Weights of a small mixture-of-experts language model, trained from scratch on English Wikipedia.
Size: 15 layers, width 512, vocabulary 50257, 120M parameters.
Experts: 20 experts in each of 15 layers, 128 squared ReLU neurons an expert, a sigmoid router.
Training: a variant of Adam for the experts, 689M tokens, 9459 steps.
Below are experts of layer 12 (counted from 0) of a mixture-of-experts language model. Rows are named router (the router's row for the expert), up (a neuron's input weights, with its number), down (a neuron's output weights, with its number) and show model dimensions 32-63. Each number is 128 + 24 x the weight over its row's rms, rounded and kept within 0 to 255.
After each expert's rows: "comes before" lists some tokens at least twice as common just after its tokens as in all text; "gets" lists some tokens that make up at least twice as much of what it gets as of all text. This comes from a sample of Wikipedia text that the model never trained on. Tokens count by the router's weight.

# expert 18
router [ 96 138 100 147 144  84 117 144 152 129 143  93 119 140 101 127 126 118  95 119 171 138  81 129 100 136 144 157 120 113 119 197]
up0 [136 183 126 152 111  87 129 107 111 197 135 107  98 149 153 125 140 151 134 124 124 130 105 165 132 124  91 118 137 166 122 141]
down0 [152 104 131 139 123 143 178  89 162 134 114  70 103 146  98 134 119 114  96 102 127 152 124 153  92 121 102 120 142 135 122 116]
up1 [158 159 147 125 127 100 164 125 110 128 125 104 129 102 140 155 133 124 105 135 167 154 119 136 115 131 121  95 164 112 135 134]
down1 [138 111  96 133 155 114 150 117 137 144  96 140 119 134 150 166 104 185 126 123  96 113 148 154 137 113  98 114 134 175 148 145]
up2 [149 128 139 139 122 106 124 150 102 132 170 115 122 115  61 116 157  88  93  98 179 170 145  91 106  92 127 121 146 140 130 163]
down2 [ 74  81 150 118 149 146 167 131 146 149 120 142 139 135 148 152 121 143  95 167 103 115 122 174 131 169 138 144 100 110  86 107]
up3 [157 104 103 144  96 141 106 116 162 108 119 134 139 127  97 106 146 142 129 154 157 127 100 149 110 141 104 151 118 126 137 175]
down3 [138  92 160 174 111 124 107 148 142 119 129 150 134 139 135 110 133 130 116 132 169 114 117 110 124 128 132 119 180 148 113 104]
up4 [123 120 122 158 158 111 164 101 134 143 173 128 100 145 130 124 161 137 102 102 167 145 133  65  71 157 136 141 126 139 106 149]
down4 [129  77 160 154 118 124 144 123  87 152 166 133 169 103 154 128 135 162 120 110 126 139 147 159 126 136 139 158 115 135 104  81]
up5 [124 132 110 110 144 146  96 153 139  96 170 138 100  95 146 161 135 151 125  98 117 125  82 128  99 105 130 121 103 109 142 190]
down5 [133 147 105 113  90  71 143 158 112 112 144 136 102 121 158 171  91 154 117 132 117 102 122  85 119 119 123 132 141 103 156 136]
up6 [149 116 109 141  85 130 150 150 135 149 152 131 138 126  96 159 109 133 142 140 106  86 134 159 121 136 119 126 135 101 152 123]
down6 [146 134 119 140 171 133 126 115 123 155  92 116 168 117 123  90 113 148 163 139 112 140 124 103 148 102 108 119  83 113 115 126]
comes before: " the", " a", " to", " his", " with", " their"
gets: " of", " in", " for", " on", " with", " to"

# expert 2
router [121 102 124  84 167 119 125 135 147 151 179 157 135 114 111 100 164  87 133  92 129 142 108 134 157  85 138 102 151 182  99 161]
up0 [104 110 127 127 118 143 137 133 133 145  96 138 132 134 175 164 173 137 167  88 126 194 147 106 142 119 132  98 150 144 150 103]
down0 [ 82  75 108 174 133 102 124 144 122 114 140 132 134 147 139 118 121 128 102 111 145 141 143 108  68 163 107 134 135 169 103 131]
up1 [141 131 106 152  97 168  98 134 142 113 121 116 117 164 176 116 111 147  66 107 118 165  88 130 154 108 137 107 141 169  44 152]
down1 [123 166 131 138 119 171 144  95 123 126 117 117 137 116 151 156  76 138 110 163 146 126 159 107 177 117 103 132 124 103 169 110]
up2 [120  84 104 145 174 110 119 143 124 142 147 154  87 139 154 106 156 108 159 132 126 127 130 141 108 162 106  90 154 139  77 118]
down2 [ 98 104 151 139 130 134 141 121 174 114 132 123 125 135 122 145 118 152  97 110 157 148 150 144 115 147 144 115 134 120 147 107]
up3 [156  86 129 132 131 128 129 100  95 185 172 138 136 156 150  91 107 108 119 145 134 128 103 138 139 129 127 141 141 146 190 107]
down3 [134 106 120 135 130 124 145 102 139 151  86 138 150 121 126 146 129 152 160 140  94 114 134 124  92 135 176 156 138 154 130 140]
up4 [ 95 182  98 119 139 118 145  94 155 137 120 117 150 154 128 147 116 148 116 126 179 122  79 104 132 114 172 130 171 143 104  91]
down4 [116 142 154 162 142  72 113  94 122 113 102  79 144 138 150 148 100 150 147 167 103 167 122 119 115 119 130 113  99 180 113 134]
up5 [118 151 106 130 146 169 108 114 105 154 113 107 195  99 153 134 166 142 165 126 187 145 145 103 115 147 165 154 145 132 144 107]
down5 [ 53 117 114 137 124 130  89 123 110  83 129 177 124  98 131 135 168 115 125 148 140 129 142 124 125 149 116 134 171 157 172 128]
up6 [105 135 126 137  90 138 123 107 114 112 118 153 118 141 137 143 139 129 147 120 104 143 147 131 114 106 141 137 139 147 135 151]
down6 [139 113 154 133 127 144 126 129 124  70 122 153 132 175  96  93 120 133 134 111  94 164 117 146  89 156 109 158 108 104 140 126]
comes before: " the", " a", " The", " he", " and", " it"
gets: " and", ",", " with", ".", " as", " that"

# expert 7
router [132 157 124 129 152 110 130 142 137 138 120 115  80 169 109 125  94 108 103 115 116 142  70 107 132  71 126 109 135 130  81 114]
up0 [101 132 113 133 146 131  97 158 155 110 129 119 136 162 144 105 143 126 148 153 121 108  94  76 110 147 114 112 141 116 113 144]
down0 [123 171 106  77 144 141 111 135 120 177 137 171 119 152 160  86 123 138  93 110 138 147 144 145 140 139 144 138  91 105 138 121]
up1 [102 135  56 122 159 149 168 120 130 121 103 123 140 135 148 111 120 142  87 141 145 129  83 117 156 148 134 118 109 172 137 159]
down1 [132 158 159 173 106 153 106 146 142 125 108 158  89 148 145 111 109 140  91 191 151 121  94  86 140 122 169 101 127 105 112 154]
up2 [106 101 148 128  93 125 127 145 118 158 120 106  88 137 112 154 137 172 118 147 170  88 129  82  98 125 108 162 152 140 149 144]
down2 [103 123 121 109 159  93 133  91 137  83 164 122 176 136 195 112 186 167 145 144 136 131 126 154 165 148 164 108 146 107 146 141]
up3 [133 117 139 129  90 135 116 156  87 140 110 130 107 108 106 131 140 118 135 131 156 143 109  89 148 134 145 134 123 116 117 113]
down3 [156 137 119 130 125 139 119 109 128 151 160 118 116 182 161 113 135 130 128 109  93 124 120 106 138 141 145 143 159  95 141 109]
up4 [142 138  97 127 136 119 147 112 122 117 123  96  98 137 127 138 131  75 107 104 136 142 123 135 148 126 164 113 133 177 191 119]
down4 [112 104 159 135 141 124 109 120 159 118 128 125 129 143 122 105 102 119 120 140  86 179 150 146 151 109 149  99 117 128 134 164]
up5 [132 157 116 122 154 153 112 135  93 158 114 115 114 107 117 145 140  60 113 116 132 128 103 141 141 119 156 126 114 150 115 111]
down5 [126 153 140 152 132 116 118 104 124 147 131  83 113 129  87 124 109 137 114 126  97 146 154 135 156 102 183  91 150 147 107 108]
up6 [141 118 119 176 115 142 155 126 108 102 119 102 129  90 133 122  90 104 109 112 131 180  96 145 111  98 181  98 192 125 123 126]
down6 [119  65 133  88  76 133 152  85 124 101 135 109 136 101 106 108 168 129 119 130 133 140 128 125 176 134 139 149 107 126 106 147]
comes before: " |", "|", " /", " -", " 0", " x;"
gets: "\n", " ", " 0", " 1", " 2", "\n "

# expert 15
router [132  79 139  74 136 103 116 122 102 161 115 171 139 145 110 125 102 108 120 112 116 128 132 121 154 140 128 122 129 133 148 136]
up0 [131  91  97 114  81 106 112 150 114 107 134 122 201 127 105 135 157  98 146  84 177 167  98 149  91 123 146 132 157 146 139 120]
down0 [120 116 153  96  98  88 104 116 142 147  83 125 136 123  94 137 148 130 139 109 144 151 154 128  76  92 173 115 132 154 118  45]
up1 [144 106 106 140 162  95 115 142 103 103 125 164 177  85 127 156 126  91  92  89 154 129 107 136 114 140 141 117 166 134 141 134]
down1 [119  99 152  89 118 160 119 127 124 136 132 121 139  87 140 146 122 109 155 133 134 140 125 124 132 123 151 167 117 129 130 148]
up2 [ 71 144 172  80 158 157 114 178 140 157 126 131 146 134 132 140 133 117 151 104 187 119 136  93 155 136 136 120 111 106 145 163]
down2 [133 130 144 131 175 119 129 138 128  84 152 144 153 146 123 183 128 115  83 123 109  96 116  78 154 139 150  99  91  98 132 165]
up3 [184 104 117  96 107 148 143 155 151 139 120 176 150 111 146 123 117 126 164  87 133 127 142  84 120 148 158  93 108  96 171 169]
down3 [129 120 129 138 143 155 165 143 113 123  88 138  95 120  83 151 106 124 127 170 138 163 120  93 127 134 148 145 103 128 117 144]
up4 [142 141 126 137 135 112 121 148 120 164 135 158 152 113 119 135 136 184 125 142  84 115 127  93 109 144 116 146 162 118 148 149]
down4 [100 117 126  88 133 136 153 144 129 121 100 145 165  83 141 159 113 114  97 130  99 128 171 118 162 100 161 136 129 111 132  91]
up5 [155 143 110 122 196 125 109 111 121 139 154 137 107 139 132 115 101 125 128 170 130  95 122 117  65 134  89 132 115 170 138 155]
down5 [104 146 141  74 142  97 175  98 116 137 130 150  76 169 157 128 109 176 141 129  83 138 143 112 163 117 116 148 103 126 134 139]
up6 [130 102 144 156 166 110 116 104 153 166 125 135 143 148 126 116 113 111 137 169 121 105 115 128 132 138 159  85 104 141 150 117]
down6 [143 133 132 132 140 126 119 164 147 109 106 164 171 128 132 132 115 142  94  91  86 121 155 111 178 142 108 118 124 150 152 155]
comes before: "\n", "-", " ", " 0", " 1", " •"
gets: " |", "\n", "-", ",", ";", ")"

# expert 6
router [130  94 158 107 105  94 132 129 115 163 130 140 106 161 148 145 147 131 111 104 119 144  93 119 109 117 134 144 130 143  92 116]
up0 [149 150 123 124 105 119 159 117 164 101 111 202 137 170 131 164 153 136 163 143 132 139 151 155 122 119 158 149 107 107  91 138]
down0 [182 132 156 152 126 130 141 107 143 140 117 116 136 139 123  96 111 116 109 135 116 107 112  65  77 136 134 136 126 128 114 138]
up1 [116  92 104 101 100 138  98 145 122 135 140 161 143 116 141 108 115  90  87 133 173 102 161 122 127 140 114 111 143 132 155 119]
down1 [148 153 135 139 156 115 146 149 143 112 140 100 164 129 146 120 147 114 115 117 167 120 113 160 130 125 139 160 143 159 100  97]
up2 [138  89  98 122 159 112 162  97 147 122 130 130  98 121 140  91 130 123  91 151 104 141  89 101 104  97 120 130 145 166 121 123]
down2 [ 75 169 112 143 125  88 127 129 134 141 154 149 143 133  93  96 149 129 127 143 114  97 103 128 102 183 102 130 165 114 122  88]
up3 [131 113 112  96 134 129  68 132 139 159 120 121 138 145  99 139 114 102 107 173 123 173 135 138  87 137 153 145 156 144 171 110]
down3 [134 163 140 151 146 133 149 139 101 103 134 138 120 136 130  94 123  96 110 105  65 147 111 103 151 144 121 104 150 141 164 114]
up4 [108 127 180 118  74  87 133 173  96 148 136 121 128 155 152 119 168 121 120 156 135 143 142 142 138 119 164 165 121 122 135 128]
down4 [129 167 139 148 102 110 111  49 148 128 131  91  97 101 121 158 104 123 163 128 151 128 148  98 176 101 132 104 112  93 105  92]
up5 [134 104 135  92 110 129  97 108 109 129 130 129  91 107  80 136 120 132 126 136 147 179 109 161 118 115 157 153  96 147 110  91]
down5 [105 142  93 159  99 114  83 113 140 147 110 141  72 141 112  97 106 122 128 168 136 118  92 110 125 111 109 175 147 132 126  95]
up6 [139 137 131  99 170 148 169 180 126 102 122 155 153 129 152 143 132 136  87 138 119 126 101  89  80  77 133 141 156  98 117 139]
down6 [126 170 141 130 157 106  87 130 167 115  88 125 104 159 130 160 135 114 115 128 125  96 195 146 123 137 132 124 129 127 141 124]
comes before: "\n", " |", "|", "-", " ", "The"
gets: "\n", " |", " ", "|", "==", "==="

# expert 16
router [162  94 114  86 128 125 141 161 131 109 122 185 129 136 168  97 135  95 133 132 148 122 110 116 137 144 120 174 157 174 118 142]
up0 [148 121  93  95 130 156 104 136 114 165 133 164 119 100 148 162 147 154  91 139 133 155 124 117 139 122 120 113 144 147 132 149]
down0 [128 154 106 137 128 158 112  99 110 120 105 129 136 114 154 104 100 119  90 132 114 147  74 136 150 111  88 126 120 138 127 148]
up1 [ 98  69 101 157 122 136 133 125 138 109 154 148 124 100 147 113 123 116 119  54 131 120 121 179 143 159 144 161 157 134  97 141]
down1 [113 127 117 115 156 139 143 114 153 137 130 128 125 148 141 132 120 117 150 103 146  86  95 147 139 117 128 151 146 138  68 142]
up2 [135 145 154 127 110 135 113 166 119 159 142 127 135 167 168 125 115 119 109 128 152 143 146 115 155 153 126 109 135 141 135 174]
down2 [131 188 131 159 134 103 191  86 166 145 110 125 125 135 130 135 134  87 113 123 141 150 125 162 153 128 131 128 113 118 104 111]
up3 [ 76 173 102 193  90 151 148 176 105 127 137 145 142 145 116 103  89 156  88 115 165 131 122 106 124 120  88 119 130 113 119 101]
down3 [ 83 142 138 150 152 125 133  99 122 118 134 122 105 125 108 130 121 139 148 141 122 145 108 138 117 133 133 158 109 145 148 135]
up4 [190 152  89 144 139 152  87 139 130  99 113 139 140 144 140 129 147 124 105 125  92 139  99 103 111 147 142  87 114 155 153 138]
down4 [ 95 109 120 124 110 129 125  67 143 111 122 127 121 138 115 121  88 139 131 164 122 158 121 129 170 137 116 137  93 118 107 124]
up5 [152 125 118 140 106 115 117  89 127 115 135 129 104 124 130 133  79 126 122  82 101 124 128  76 108 155 145 144 116  95 132 119]
down5 [119 108  82 137  93 118  60 113 105 171 163 121 140 133 110 112 136 136 147  71 108 119 132  61 104 132 169  79 163 107 139 111]
up6 [148 120  87 115 133 124 103 114 104 100 115 149  91 144 123 107 153 154 130 127 145 130 150 111 126 113 119 131 131 117 123 157]
down6 [133 142 109 116  93 144 141  77 166 111 125 128 143 140 109 128  96 135 151 166 112 142 101 119 146 125 101 126 121 166 115 124]
comes before: "\n", "-", "|", "The", "In", " December"
gets: "\n", " in", " =", " ==", "In", "\""